{
  "num_hidden_layers": 13,
  "hidden_size": 320,
  "n_experts": 8,
  "experts_per_token": 1,
  "d_expert": 304,
  "d_shared_expert": 0,
  "hidden_act": "swiglu",
  "moe_layers": [0, 1, 2, 3, 4, 5, 6, 7, 8, 9, 10, 11, 12],
  "router_score": "sigmoid",
  "normalize_top_k": false,
  "routed_scale": 2.0,
  "balance_loss": 0.00216,
  "balance_bias": true,
  "scale_expert_input": true,
  "init_std_router": 0.0138,
  "lr_router": 0.000266,
  "num_attention_heads": 5,
  "num_key_value_heads": 5,
  "head_dim": 64,
  "vocab_size": 2048,
  "norm": "rmsnorm",
  "norm_place": "pre",
  "norm_eps": 1e-05,
  "positions": "rope",
  "rope_theta": 10000.0,
  "rope_fraction": 0.5,
  "qk_norm": false,
  "attn_scale": 0.125,
  "tie_word_embeddings": false,
  "parallel_block": false,
  "init": "normal",
  "init_std_qkv": 0.0377,
  "init_std_o": 0.0467,
  "init_std_up": 0.0539,
  "init_std_down": 0.0539,
  "optimizer": "soap_variant",
  "learning_rate": 0.00524,
  "weight_decay": 0.0,
  "lr_head": 0.00444,
  "warmup_steps": 200,
  "schedule": "wsd",
  "decay_fraction": 1.0,
  "decay_shape": "linear",
  "final_lr_fraction": 0.0,
  "batch_tokens": 32768,
  "max_seq_len": 512,
  "doc_mask": true,
  "train_tokens": 309700000,
  "max_steps": 9452,
  "dataset": "wikipedia_en"
}
Below are experts of layer 3 (counted from 0) of a mixture-of-experts language model. Rows are named router (the router's row for the expert), gate (a neuron's input weights, with its number), up (a neuron's input weights, with its number), down (a neuron's output weights, with its number) and show model dimensions 200-239. Each number is 200 + 30 x the weight over its row's rms, rounded and kept within 0 to 999.
Before each expert's rows: "mostly gets" lists some tokens that are sent to it at least half of the time; "raises" lists some tokens whose logits its average output raises strongly, later layers aside. This comes from a sample of Wikipedia text that the model never trained on.

# expert 7
mostly gets: "ight", " game", " season", "ward", "70", "duc"
raises: "s", " |", "."
router,146,164,218,163,188,160,213,168,157,191,162,179,181,222,208,199,137,240,240,195,254,161,208,195,158,182,248,216,257,177,214,233,151,226,205,213,172,182,204,125
gate0,139,210,205,221,161,185,217,254,214,241,203,244,147,157,210,211,168,220,195,221,207,189,180,229,221,226,200,212,185,209,174,203,196,201,146,213,183,223,152,201
up0,218,194,142,244,277,192,262,186,199,157,201,229,216,184,209,191,178,231,215,204,206,191,187,174,221,169,225,188,182,251,193,206,234,154,141,161,179,243,188,198
down0,160,199,193,209,204,166,219,166,193,176,227,204,235,198,196,169,215,143,223,164,148,208,209,240,222,195,214,223,203,222,202,200,223,219,295,189,234,214,219,256
gate1,212,163,197,208,195,222,227,250,201,157,158,241,226,202,170,184,145,202,232,187,139,199,250,210,143,232,220,158,185,232,196,216,183,208,242,200,175,178,170,169
up1,189,251,181,235,204,232,174,184,206,166,193,172,192,177,191,237,156,214,231,201,176,257,182,165,211,169,202,148,200,183,218,191,206,177,180,176,204,186,194,224
down1,165,195,158,189,167,220,225,190,221,182,217,217,222,203,207,175,208,245,179,208,241,145,277,167,260,185,213,144,178,242,233,186,191,241,195,186,199,198,186,222
gate2,193,211,199,183,165,206,190,204,201,204,215,174,214,221,174,205,232,232,157,239,258,195,197,206,183,198,189,219,173,181,191,190,227,201,190,192,200,210,276,205
up2,193,214,187,133,169,202,204,186,218,246,188,162,212,197,200,197,210,182,212,210,195,228,189,192,180,201,178,214,149,186,209,224,177,213,242,209,165,227,270,232
down2,178,178,217,171,216,180,144,216,208,243,208,191,210,237,203,175,187,203,214,228,178,197,187,173,211,212,165,235,149,203,225,205,193,161,215,157,180,170,221,228
gate3,177,228,159,219,191,212,140,222,193,224,220,193,231,178,215,153,241,211,170,225,193,213,186,237,208,179,188,166,221,189,179,194,211,230,195,146,190,207,169,244
up3,211,201,195,206,204,182,224,132,244,235,176,253,189,190,133,232,240,206,229,226,234,241,199,174,239,193,173,137,184,160,168,208,173,181,234,200,204,239,225,245
down3,202,177,225,188,192,198,208,169,159,200,227,181,278,201,170,215,227,220,179,265,214,272,185,209,166,196,261,213,177,152,198,251,231,202,232,210,195,204,141,172
gate4,191,141,224,214,197,164,214,182,174,179,200,265,225,175,180,173,195,201,186,193,210,188,160,234,170,168,222,160,144,206,211,206,234,218,183,180,160,194,192,193
up4,188,158,222,223,226,201,220,176,218,229,206,221,170,231,244,223,167,190,210,227,212,201,223,197,171,225,218,239,168,199,173,186,257,183,138,175,203,234,189,186
down4,257,210,164,195,237,185,182,175,234,171,238,228,183,230,214,174,213,155,232,207,205,156,164,158,253,228,269,201,202,193,194,232,185,195,173,215,211,184,211,207
gate5,167,243,156,193,202,146,222,207,228,210,221,202,209,205,221,220,221,217,271,241,187,273,222,206,199,185,197,194,230,215,186,211,140,276,210,176,186,195,225,187
up5,233,184,220,240,197,210,162,232,217,173,188,214,191,226,215,145,164,195,147,184,181,205,176,175,184,198,222,172,210,191,231,223,233,148,183,206,199,236,169,164
down5,168,206,247,155,223,231,181,186,212,206,173,208,247,274,212,263,195,158,230,217,181,218,220,182,188,161,174,220,202,174,165,225,194,248,242,231,190,210,190,132
gate6,192,213,189,194,207,191,239,178,206,213,280,213,216,240,130,190,202,251,208,190,198,216,205,190,254,147,189,205,224,230,250,197,203,233,225,185,204,216,151,178
up6,221,196,238,277,171,195,154,196,220,186,129,181,183,237,246,178,198,200,243,135,206,200,190,186,143,265,161,183,200,193,170,195,201,175,195,227,142,216,178,239
down6,183,186,177,185,203,160,187,239,218,240,183,188,145,157,159,148,147,204,262,226,189,233,191,154,214,179,203,258,204,197,234,224,161,178,171,191,212,227,212,132
gate7,220,217,178,202,162,170,227,239,208,249,206,145,189,192,229,198,223,153,206,244,238,187,210,168,188,143,242,243,212,203,226,194,161,215,225,191,233,233,179,220
up7,236,210,255,229,202,212,181,213,224,156,210,195,209,178,219,201,220,213,205,204,246,191,175,191,202,190,123,222,207,222,239,187,190,211,210,151,231,234,245,192
down7,204,125,261,234,275,173,214,208,242,165,187,221,274,205,169,189,206,197,152,162,219,250,183,176,215,256,192,176,223,171,206,174,226,182,198,225,182,202,206,174
gate8,212,191,159,149,207,213,208,161,197,169,158,220,213,209,160,229,195,224,154,188,242,174,159,199,216,236,199,242,186,166,207,136,188,179,154,209,161,186,193,221
up8,225,172,210,215,179,201,150,266,256,245,186,131,172,208,221,158,223,213,216,182,132,203,249,194,189,151,190,221,163,263,152,222,178,218,205,176,203,237,190,196
down8,167,179,258,199,248,191,178,225,191,174,167,151,214,232,209,197,220,203,203,201,159,256,182,203,208,176,213,213,229,193,196,144,175,195,230,234,129,262,184,260
gate9,214,200,196,177,221,195,203,220,218,163,192,196,214,216,212,221,235,171,218,206,151,217,209,211,138,242,163,182,165,241,175,220,254,170,176,170,190,186,218,177
up9,207,203,201,187,204,177,195,216,223,173,216,171,226,213,207,183,226,161,216,180,156,220,211,155,141,231,187,148,186,218,195,247,251,231,238,163,188,213,228,184
down9,206,152,229,173,172,168,175,182,228,198,194,245,189,110,180,171,138,174,162,230,196,214,227,117,225,208,189,149,172,245,169,183,242,193,158,161,185,215,180,210
gate10,210,168,188,223,228,171,206,228,198,221,141,196,232,185,210,200,171,222,223,220,242,187,220,232,178,198,183,249,228,169,170,278,226,160,232,245,252,206,207,271
up10,196,136,216,202,210,157,216,195,141,206,167,215,212,238,200,229,199,173,212,196,219,178,207,225,139,187,180,233,208,160,210,222,251,244,192,221,168,267,193,183
down10,195,160,208,182,172,246,196,184,188,231,198,162,224,172,189,175,200,180,197,188,253,193,206,163,239,184,189,179,187,257,192,149,238,224,149,215,198,236,127,182
gate11,209,254,206,180,222,175,243,222,116,252,241,272,166,217,218,201,183,181,209,170,172,206,193,206,180,176,199,227,206,178,175,163,200,165,206,208,206,199,178,155
up11,212,242,182,235,202,199,192,221,188,229,216,247,262,146,137,217,192,174,271,159,141,145,206,216,205,226,189,180,171,209,175,185,192,165,190,233,178,190,175,194
down11,234,241,234,169,207,222,168,225,192,130,227,180,196,216,165,190,244,184,212,161,185,161,211,225,192,211,221,180,224,94,184,224,162,183,220,248,207,186,196,192
gate12,270,216,201,245,206,195,209,183,193,208,145,202,203,171,199,236,197,150,190,166,186,239,192,163,191,142,233,190,189,181,234,168,175,210,226,195,200,251,136,170
up12,215,238,190,192,225,233,184,189,221,210,148,217,165,164,217,200,184,186,246,197,213,217,198,207,236,188,231,169,186,186,209,161,212,222,155,254,230,213,153,228
down12,183,190,179,169,194,188,155,254,199,208,231,183,162,249,207,161,241,167,214,196,183,186,219,200,161,224,185,215,248,174,270,185,202,235,229,136,176,198,189,168
gate13,190,120,216,204,196,196,204,202,250,138,226,184,228,227,227,190,152,201,210,159,260,195,161,209,180,224,223,186,191,188,199,222,179,266,189,216,155,204,175,251
up13,180,169,245,277,223,183,205,195,235,159,198,178,227,221,212,198,224,220,213,209,143,209,169,194,186,201,216,213,205,217,245,245,143,196,181,204,190,196,198,229
down13,179,163,186,213,238,177,115,205,225,138,266,214,202,229,173,209,237,180,221,199,252,196,195,210,201,188,207,156,187,219,221,181,271,211,238,193,180,232,209,207
gate14,234,197,234,166,186,205,179,144,181,205,204,196,185,208,153,257,220,154,273,215,200,169,198,285,152,240,212,243,175,205,197,216,234,226,231,202,226,171,215,166
up14,243,210,210,171,146,206,200,205,167,167,198,202,206,127,173,233,194,188,203,206,172,176,143,227,138,231,174,210,232,162,162,211,161,240,219,217,166,171,248,149
down14,220,167,250,217,221,173,186,212,180,281,173,211,243,178,213,199,230,222,259,183,221,219,160,244,216,210,216,231,169,187,258,185,184,264,193,191,171,151,204,234
gate15,199,163,170,163,198,227,154,227,190,179,241,223,171,222,203,275,182,233,242,187,249,180,247,169,235,208,192,216,181,191,180,192,191,209,191,219,254,222,231,168
up15,179,155,194,178,188,222,140,191,143,147,220,188,199,191,247,210,148,233,161,165,206,166,235,164,182,214,210,228,197,162,139,225,217,175,136,178,148,239,236,201
down15,230,225,175,168,218,158,190,176,200,192,133,191,223,156,162,185,244,165,239,235,212,180,178,228,207,194,231,205,194,207,219,217,152,210,171,231,208,151,226,249
gate16,210,178,173,176,212,191,208,156,227,236,176,239,194,228,223,179,216,208,194,161,220,158,138,222,226,178,210,172,234,230,214,220,263,200,231,246,203,271,251,156
up16,179,191,177,194,222,214,217,167,239,203,195,220,234,154,222,233,210,184,201,120,161,137,209,201,205,181,169,127,261,209,198,196,280,226,221,247,210,211,238,231
down16,208,197,217,188,219,130,170,252,185,196,222,189,230,145,195,202,153,206,185,182,205,254,220,208,186,157,160,215,164,193,209,162,180,234,187,192,165,168,247,171
gate17,142,216,202,244,233,264,158,191,271,238,201,182,208,140,216,251,180,189,229,201,207,190,197,178,219,184,239,218,170,174,170,212,218,147,187,179,186,228,211,259
up17,161,218,163,201,213,211,202,156,212,261,225,163,176,195,203,141,203,200,197,216,198,214,203,208,231,166,152,226,223,100,210,262,220,235,172,185,183,210,216,198
down17,174,181,246,202,188,252,202,200,190,205,188,241,144,259,207,185,247,202,177,241,204,169,156,187,186,153,224,234,212,182,267,186,202,226,183,200,195,201,158,250
gate18,207,153,193,154,211,154,210,180,208,184,203,206,185,209,215,181,234,258,159,221,208,187,212,188,238,177,238,217,170,221,175,270,191,182,227,238,201,201,200,233
up18,227,155,238,188,240,253,244,182,214,177,215,152,211,217,204,184,169,225,199,228,189,193,235,209,203,176,181,115,206,287,206,241,208,129,205,237,185,176,144,205
down18,228,219,217,206,172,148,187,202,154,173,236,176,203,223,194,189,125,219,184,239,191,213,275,184,215,205,191,227,137,205,174,139,183,207,254,203,192,218,164,217
gate19,218,224,179,252,252,168,193,193,223,228,177,210,216,231,172,212,213,229,177,205,172,182,273,185,193,192,180,184,170,183,218,188,235,185,207,221,115,194,197,247
up19,238,208,161,215,219,164,164,231,249,165,132,169,193,215,166,225,238,250,180,210,211,175,192,241,271,138,257,165,230,175,176,243,222,216,197,172,176,213,191,286
down19,216,206,189,152,183,180,195,197,175,200,186,239,220,198,144,205,185,220,218,202,244,193,202,247,144,220,215,181,208,185,187,187,181,186,206,235,204,190,225,199
gate20,199,187,221,212,205,188,192,159,204,160,235,187,229,147,189,233,188,153,218,227,196,190,222,186,116,169,201,200,231,243,207,151,249,175,208,236,165,168,184,227
up20,239,180,189,157,236,200,202,238,202,230,185,159,178,266,206,225,186,188,224,239,170,226,205,191,253,206,223,191,185,200,145,224,232,219,240,208,168,206,227,224
down20,183,204,197,224,168,184,222,184,224,183,192,235,103,167,179,166,187,186,180,255,228,184,269,184,222,229,208,190,227,168,243,178,218,233,198,189,239,265,248,273
gate21,181,233,202,194,141,217,239,226,204,212,87,187,212,246,168,195,183,173,238,206,227,188,204,193,244,237,221,144,204,188,145,166,182,197,228,242,183,169,191,240
up21,207,196,220,197,200,222,145,165,153,189,181,215,179,167,205,199,194,187,190,163,166,215,249,239,172,176,162,199,154,225,260,234,205,206,185,109,233,192,204,182
down21,155,207,180,209,180,212,185,231,252,196,166,291,176,205,238,192,220,250,238,196,255,226,203,191,224,215,211,143,230,217,194,186,183,218,196,200,215,212,177,231
gate22,229,159,240,172,221,184,192,226,193,159,231,164,245,291,231,185,210,138,180,201,236,209,211,188,226,238,231,179,238,248,215,255,181,173,168,210,209,173,220,213
up22,189,207,185,144,173,177,189,231,199,155,190,201,240,175,205,270,217,181,240,196,198,213,190,231,247,190,246,157,199,163,225,231,199,260,235,208,174,194,163,181
down22,203,223,141,169,136,152,183,153,190,221,230,181,165,194,216,194,212,189,197,194,200,219,219,206,258,211,255,198,184,228,238,182,216,154,211,191,202,205,189,243
gate23,226,169,217,182,237,182,221,248,206,203,175,254,233,209,147,238,243,248,209,206,199,201,216,188,193,178,200,168,150,174,151,177,163,224,211,176,207,235,248,139
up23,169,192,147,218,233,172,205,173,185,190,196,249,212,205,221,136,167,210,166,238,194,177,205,209,253,189,155,233,176,266,219,162,228,212,170,238,212,199,207,199
down23,251,166,232,212,242,182,219,233,213,224,187,214,210,195,195,204,149,211,158,202,219,180,188,209,198,191,247,170,191,145,230,177,191,227,208,155,203,199,170,203
gate24,142,207,200,149,141,223,194,220,195,235,178,153,165,202,202,199,243,178,171,224,175,226,216,298,180,238,201,257,181,169,179,169,211,207,213,233,228,243,219,221
up24,192,198,148,189,193,206,132,216,109,202,166,168,168,216,206,161,205,145,202,188,197,187,193,239,164,217,178,194,185,229,214,212,196,222,216,240,203,286,239,190
down24,162,177,199,158,208,181,198,228,156,193,191,245,253,161,247,245,268,180,196,186,226,227,158,169,191,174,175,207,226,167,195,187,205,192,202,210,177,190,215,217
gate25,178,229,249,183,250,203,207,170,157,219,206,194,229,167,181,223,242,147,167,156,162,172,211,211,193,204,211,163,226,214,187,209,195,180,219,259,215,251,203,281
up25,226,206,222,160,213,237,190,233,221,250,220,170,241,230,154,204,228,181,148,256,179,190,162,170,225,219,253,170,220,234,198,191,208,187,185,200,232,167,238,271
down25,171,223,173,219,253,178,272,178,151,152,203,189,211,184,182,232,197,145,216,207,157,238,192,241,173,223,241,147,248,230,168,203,193,170,220,167,174,160,155,147
gate26,174,185,286,229,197,235,196,206,254,193,218,207,204,232,229,149,213,236,258,173,215,187,136,169,169,166,197,174,222,209,207,232,267,250,159,246,213,209,168,174
up26,169,162,218,210,207,211,209,193,192,201,224,236,205,202,202,251,203,131,209,166,183,191,247,216,192,183,186,207,207,198,171,164,202,209,216,231,227,174,224,215
down26,223,161,200,192,214,216,262,209,232,163,199,160,169,183,222,204,176,229,210,183,210,219,210,210,132,256,174,156,236,183,274,214,187,260,183,199,180,182,207,227
gate27,219,226,183,196,199,221,226,212,217,185,218,206,220,240,155,233,229,170,173,245,149,152,127,191,216,175,180,225,203,164,253,201,217,214,163,198,176,205,174,224
up27,189,158,208,248,191,270,183,195,195,187,189,191,225,262,212,198,247,214,196,229,173,215,187,215,160,201,173,212,238,229,187,219,197,220,182,233,220,222,245,203
down27,213,177,200,171,186,259,220,221,150,218,156,198,240,208,232,196,197,187,204,185,201,213,158,264,200,187,250,195,191,220,174,180,204,133,230,144,189,221,182,169
gate28,239,232,225,191,206,166,206,210,145,194,195,157,143,171,214,129,220,235,225,221,139,196,186,170,191,216,206,210,210,169,209,199,220,184,241,191,188,180,201,212
up28,212,199,151,205,227,192,160,128,189,184,178,232,158,174,196,219,177,204,189,207,143,145,214,205,187,157,233,178,231,176,197,174,188,139,233,194,121,251,211,194
down28,145,163,168,239,242,199,160,182,208,222,176,192,202,215,142,177,162,184,217,199,157,173,179,251,201,188,213,171,184,234,189,227,243,214,254,146,185,182,177,191
gate29,146,174,172,169,177,231,242,216,239,177,216,218,175,259,175,182,210,200,179,168,187,160,212,121,168,231,240,186,164,199,171,170,200,189,175,178,237,226,174,215
up29,222,292,223,223,211,175,206,183,176,241,163,237,222,183,194,223,209,131,177,246,265,190,276,200,184,192,212,185,244,241,232,218,232,234,218,191,230,209,217,160
down29,214,142,213,149,169,158,230,177,145,182,206,160,179,218,207,164,209,192,172,269,183,182,209,210,258,203,142,186,225,208,181,237,216,163,213,158,132,169,199,145
gate30,197,177,232,174,272,176,166,199,216,222,188,195,162,203,191,170,194,146,219,197,238,212,208,221,214,175,217,216,220,182,173,182,192,204,172,216,196,179,253,181
up30,212,185,201,209,229,150,197,196,241,143,179,195,180,246,181,166,241,175,199,167,249,218,211,175,211,153,213,189,220,193,140,167,207,209,185,257,242,171,250,219
down30,211,193,232,247,188,247,180,212,188,219,199,166,224,188,235,220,170,147,188,196,227,238,181,179,151,193,174,249,211,191,165,154,178,205,201,219,181,173,131,249
gate31,173,148,213,151,225,181,210,190,224,204,228,159,193,186,209,228,162,193,183,189,266,192,190,240,129,243,197,177,133,199,170,182,219,191,221,200,184,192,198,183
up31,205,211,119,163,248,190,260,182,183,218,187,201,187,232,202,206,221,244,171,221,181,233,234,168,160,208,245,169,229,181,172,218,147,203,207,216,203,181,179,207
down31,203,242,176,270,162,213,258,123,197,217,152,190,245,194,198,187,180,186,255,182,127,189,183,209,206,240,173,196,216,246,226,230,191,235,155,171,210,210,205,224
gate32,202,218,200,242,169,157,210,211,216,260,159,216,197,216,208,210,193,227,241,150,191,199,180,202,183,198,220,198,219,224,192,202,187,224,202,167,188,202,190,228
up32,206,183,270,238,203,167,219,197,235,223,169,130,168,218,218,250,198,189,242,198,190,176,133,176,150,152,224,193,191,237,259,164,175,184,213,143,249,161,159,217
down32,228,234,216,199,188,210,190,201,132,237,251,178,219,190,167,155,241,212,169,213,198,180,195,184,195,176,183,258,197,164,250,217,185,215,252,170,222,169,227,155
gate33,252,228,185,215,156,246,195,172,185,233,187,194,192,227,233,200,188,292,156,200,202,227,136,215,191,281,202,210,222,190,146,193,223,206,218,171,146,147,207,167
up33,165,183,164,198,234,204,187,183,233,206,162,202,189,223,194,235,130,201,169,138,229,192,214,242,210,148,254,203,211,210,195,214,253,224,191,189,179,221,216,175
down33,182,209,195,250,188,157,169,213,167,201,244,180,199,207,159,183,222,152,208,193,213,172,208,234,228,219,267,154,148,236,178,243,215,165,220,177,159,213,135,199
gate34,219,233,233,222,222,185,226,214,240,159,190,174,208,274,190,179,182,215,200,191,125,257,149,205,217,200,173,212,180,217,207,261,210,181,216,243,213,201,242,224
up34,184,236,231,185,213,193,181,210,226,199,177,150,149,225,195,225,206,168,238,207,150,266,197,186,205,130,208,246,188,195,227,179,227,154,216,235,223,189,241,247
down34,227,225,255,193,199,178,126,188,225,183,208,144,192,256,217,246,227,208,217,215,237,239,214,202,208,265,169,181,230,193,190,154,211,187,169,206,190,193,162,185
gate35,228,196,230,228,220,198,233,189,209,241,201,206,217,218,259,180,201,160,199,249,179,238,263,200,164,197,229,116,264,214,211,182,220,199,224,163,237,252,216,160
up35,241,175,254,183,172,185,198,271,162,209,187,165,253,208,162,204,199,138,187,181,179,191,188,242,171,204,169,201,172,170,204,236,212,161,241,232,141,189,176,260
down35,204,171,211,189,188,234,214,186,207,179,195,173,212,172,210,228,192,226,189,233,105,212,175,172,196,192,195,273,204,264,227,158,131,221,200,245,244,199,195,222
gate36,205,191,200,240,176,188,207,279,234,179,204,206,163,191,173,202,267,170,217,209,171,180,160,168,216,237,207,199,219,159,181,219,193,226,227,201,270,166,188,210
up36,210,196,199,180,235,239,159,135,212,241,214,188,224,209,176,227,129,199,189,246,226,186,233,199,177,206,199,185,173,227,252,227,211,220,133,236,187,208,223,210
down36,142,261,198,169,160,172,188,216,191,174,219,251,194,221,180,197,225,210,200,202,204,238,210,177,252,170,198,144,230,240,212,209,187,200,166,219,185,230,195,219
gate37,176,172,212,171,205,241,231,186,189,174,165,157,186,202,213,188,213,217,210,142,147,251,200,191,214,208,265,192,180,250,196,207,189,219,214,174,172,139,212,149
up37,242,207,192,232,154,141,185,143,187,230,206,199,198,167,151,247,203,231,131,253,227,170,230,222,197,197,162,308,184,173,202,161,186,254,173,238,214,224,223,199
down37,228,127,245,217,199,185,214,235,208,248,216,167,228,176,240,161,191,237,187,249,225,202,197,212,192,175,191,200,223,204,239,220,204,245,149,210,129,193,185,136
gate38,213,147,194,161,237,218,252,208,208,249,163,160,211,222,205,202,246,135,289,177,223,181,241,171,224,212,211,204,215,201,194,229,187,153,218,249,203,240,178,202
up38,210,211,220,208,170,179,238,196,194,160,250,240,212,214,204,209,210,162,147,217,189,164,203,163,193,154,177,226,214,177,218,199,272,262,219,218,198,259,196,236
down38,121,228,220,188,161,185,245,179,198,242,201,230,155,181,157,212,229,197,242,203,172,211,220,192,165,188,210,267,201,232,219,224,179,247,179,211,192,242,164,217
gate39,177,211,241,179,219,221,216,233,196,218,227,251,182,201,216,152,169,212,222,206,179,223,201,173,215,176,203,208,176,181,211,180,151,195,218,171,242,243,175,149
up39,199,229,176,209,199,116,196,222,202,179,223,186,185,214,169,252,194,215,123,195,231,209,196,208,171,180,178,160,158,170,213,183,232,208,181,207,179,225,207,170
down39,256,174,206,225,196,257,183,220,206,182,168,246,211,189,204,268,178,210,173,200,179,207,214,234,181,159,249,199,180,219,128,194,182,194,229,200,188,182,237,175
gate40,202,226,207,141,186,222,177,157,216,234,233,183,223,205,200,205,218,175,304,220,183,122,204,190,169,175,194,181,169,137,234,237,171,231,235,158,225,135,210,158
up40,228,196,202,175,220,237,173,215,210,152,216,165,228,164,211,151,158,214,155,160,247,183,185,145,160,245,190,221,196,181,244,178,182,167,161,209,203,222,226,217
down40,266,182,235,215,188,209,206,181,140,153,237,210,213,206,198,199,186,252,159,195,241,195,233,200,213,180,181,216,240,142,225,217,210,218,119,195,181,257,198,212
gate41,202,208,184,192,193,242,214,206,194,188,209,206,200,166,217,149,168,206,213,154,212,205,219,230,222,165,260,181,174,137,225,196,195,155,209,223,201,175,192,215
up41,211,191,175,143,212,265,188,199,192,217,186,204,223,204,187,208,200,162,154,159,190,224,210,248,227,191,210,253,254,271,166,206,195,254,206,129,202,170,141,168
down41,200,204,170,178,191,191,230,172,191,249,235,165,116,191,169,219,188,232,185,222,148,191,257,229,269,132,283,228,223,206,227,218,193,213,162,204,241,212,248,177
gate42,180,189,209,169,182,199,221,205,189,207,191,208,176,184,190,214,226,201,250,223,259,167,196,195,126,217,253,222,197,185,238,216,175,208,195,234,215,215,229,159
up42,235,180,199,202,230,190,184,173,211,212,210,219,200,155,178,175,216,179,220,210,190,170,215,251,194,202,240,188,212,254,170,186,165,190,257,222,154,209,202,194
down42,215,266,214,233,174,239,176,236,177,245,163,207,185,205,188,208,172,160,246,144,219,217,237,188,216,210,212,244,215,220,207,204,191,177,198,175,205,191,212,226
gate43,180,198,172,246,175,217,175,251,207,203,184,230,146,198,201,184,203,176,186,231,197,184,230,199,213,188,150,216,174,146,205,244,213,170,164,198,186,176,216,204
up43,188,205,202,289,235,191,206,158,203,243,224,150,187,240,225,191,216,176,248,187,190,209,209,221,230,173,203,253,159,221,247,193,230,197,166,196,215,179,138,187
down43,165,171,220,239,198,181,214,232,154,170,168,237,218,195,171,219,215,196,219,234,230,193,208,175,211,215,176,184,213,197,183,193,198,223,288,185,197,244,233,194
gate44,146,238,266,190,141,177,193,208,223,164,213,188,196,155,192,244,173,180,232,126,226,242,230,209,224,190,206,194,193,203,257,239,201,193,196,195,235,206,232,207
up44,147,183,221,226,169,222,214,265,195,152,226,207,179,232,163,190,142,203,172,184,218,109,218,231,199,243,163,220,187,159,224,187,153,194,163,193,161,223,179,199
down44,181,193,231,200,204,129,203,204,174,158,178,225,170,173,189,177,186,222,252,249,233,232,219,202,213,235,248,193,207,207,129,168,167,167,174,126,199,151,187,206
gate45,189,173,136,202,213,208,176,228,208,147,206,195,196,198,228,218,218,205,188,231,152,221,156,235,217,180,161,244,243,202,199,194,160,222,219,197,192,176,277,170
up45,205,186,297,228,187,238,239,225,240,275,154,206,220,161,195,202,178,204,203,166,219,202,278,262,146,190,225,169,185,261,216,207,186,187,193,167,184,173,169,203
down45,185,207,196,256,200,212,161,185,194,180,248,206,228,193,140,210,256,181,199,211,196,202,201,165,150,198,158,254,215,111,226,161,172,210,150,205,191,186,219,193
gate46,189,215,200,181,251,229,170,143,187,216,180,177,203,183,221,215,155,186,218,201,195,171,185,183,162,196,261,172,201,199,140,256,184,213,189,194,222,192,199,158
up46,165,188,173,210,210,233,219,182,274,195,279,192,195,203,157,285,184,197,238,201,173,230,150,188,220,272,188,189,161,254,178,173,213,204,210,188,122,218,214,193
down46,168,235,226,212,189,193,184,186,179,178,219,220,198,173,196,202,198,217,127,205,251,210,172,172,185,168,222,204,232,204,199,224,159,235,212,222,175,139,196,228
gate47,194,166,220,166,199,190,154,230,167,179,202,250,193,186,227,177,199,244,172,205,224,195,215,200,204,175,258,183,223,187,161,229,180,247,163,257,184,217,215,232
up47,225,182,174,238,268,210,194,211,184,240,220,221,186,193,243,187,148,200,177,230,215,166,236,160,210,179,249,165,215,160,196,244,175,215,171,262,196,245,188,243
down47,219,206,174,154,181,233,162,254,201,172,249,201,203,185,170,159,166,255,257,231,185,229,212,190,222,140,176,226,203,221,225,234,206,148,209,171,161,234,159,212
gate48,205,210,210,211,214,158,199,221,228,180,171,252,176,196,196,205,177,235,154,187,175,189,205,184,143,231,144,140,159,249,296,213,229,135,238,147,205,218,166,266
up48,173,180,197,201,135,200,216,157,240,239,233,179,218,186,162,198,200,186,221,229,155,146,213,222,213,184,210,173,175,181,172,189,215,235,206,200,225,197,221,228
down48,220,189,207,267,169,185,177,229,195,203,197,201,186,180,244,215,200,184,209,242,139,167,203,199,217,234,120,251,213,220,202,137,162,193,226,211,236,167,210,198
gate49,220,213,173,182,175,206,169,242,175,197,195,200,158,214,188,218,138,174,201,203,195,185,187,182,121,169,242,152,222,218,180,192,215,212,179,180,207,185,216,209
up49,225,205,261,254,211,180,228,209,237,179,210,230,198,175,137,203,205,209,137,204,229,216,228,265,290,214,209,269,198,217,207,236,226,183,190,217,183,217,213,223
down49,211,157,217,190,226,202,202,215,217,199,184,215,211,203,204,231,164,226,207,175,182,197,213,249,216,160,152,174,193,224,179,250,164,194,145,220,201,190,184,215
gate50,145,167,207,190,200,259,166,179,205,174,205,223,204,170,230,149,134,238,108,169,154,178,210,185,177,249,209,203,164,205,140,172,181,160,181,236,203,178,183,158
up50,235,226,230,171,188,197,205,183,165,223,206,225,189,203,175,226,220,167,159,181,186,154,256,171,160,157,161,221,205,191,167,203,204,164,180,206,209,224,211,182
down50,162,209,161,191,194,289,181,261,186,178,249,192,150,225,218,183,181,226,168,226,136,218,167,202,189,200,208,187,192,198,222,201,156,198,196,193,181,235,178,205
gate51,183,215,189,221,187,184,209,155,178,177,166,160,246,220,201,231,189,190,173,211,222,233,166,168,167,211,223,213,188,196,230,212,189,246,179,212,157,178,154,214
up51,182,247,186,197,170,216,220,213,208,185,251,237,213,215,227,200,192,210,157,259,227,205,131,173,149,243,156,193,183,183,172,148,226,253,186,169,208,184,233,195
down51,197,146,172,191,197,161,235,161,207,194,210,229,221,211,185,214,215,145,163,165,196,242,244,213,193,244,249,208,203,193,180,223,211,201,250,192,142,149,225,216
gate52,200,180,180,215,213,198,156,117,214,224,227,248,194,175,249,196,159,182,203,189,188,252,197,260,189,141,198,218,168,167,187,220,175,211,173,233,188,143,187,194
up52,163,202,161,198,187,231,242,193,223,148,219,172,247,249,204,190,173,173,201,204,177,215,213,185,178,221,205,262,261,187,193,227,231,178,216,253,222,186,211,233
down52,238,166,210,186,184,191,176,236,202,179,216,186,210,196,159,195,169,195,153,238,148,206,144,161,180,206,159,233,164,270,227,202,157,211,165,213,262,261,209,197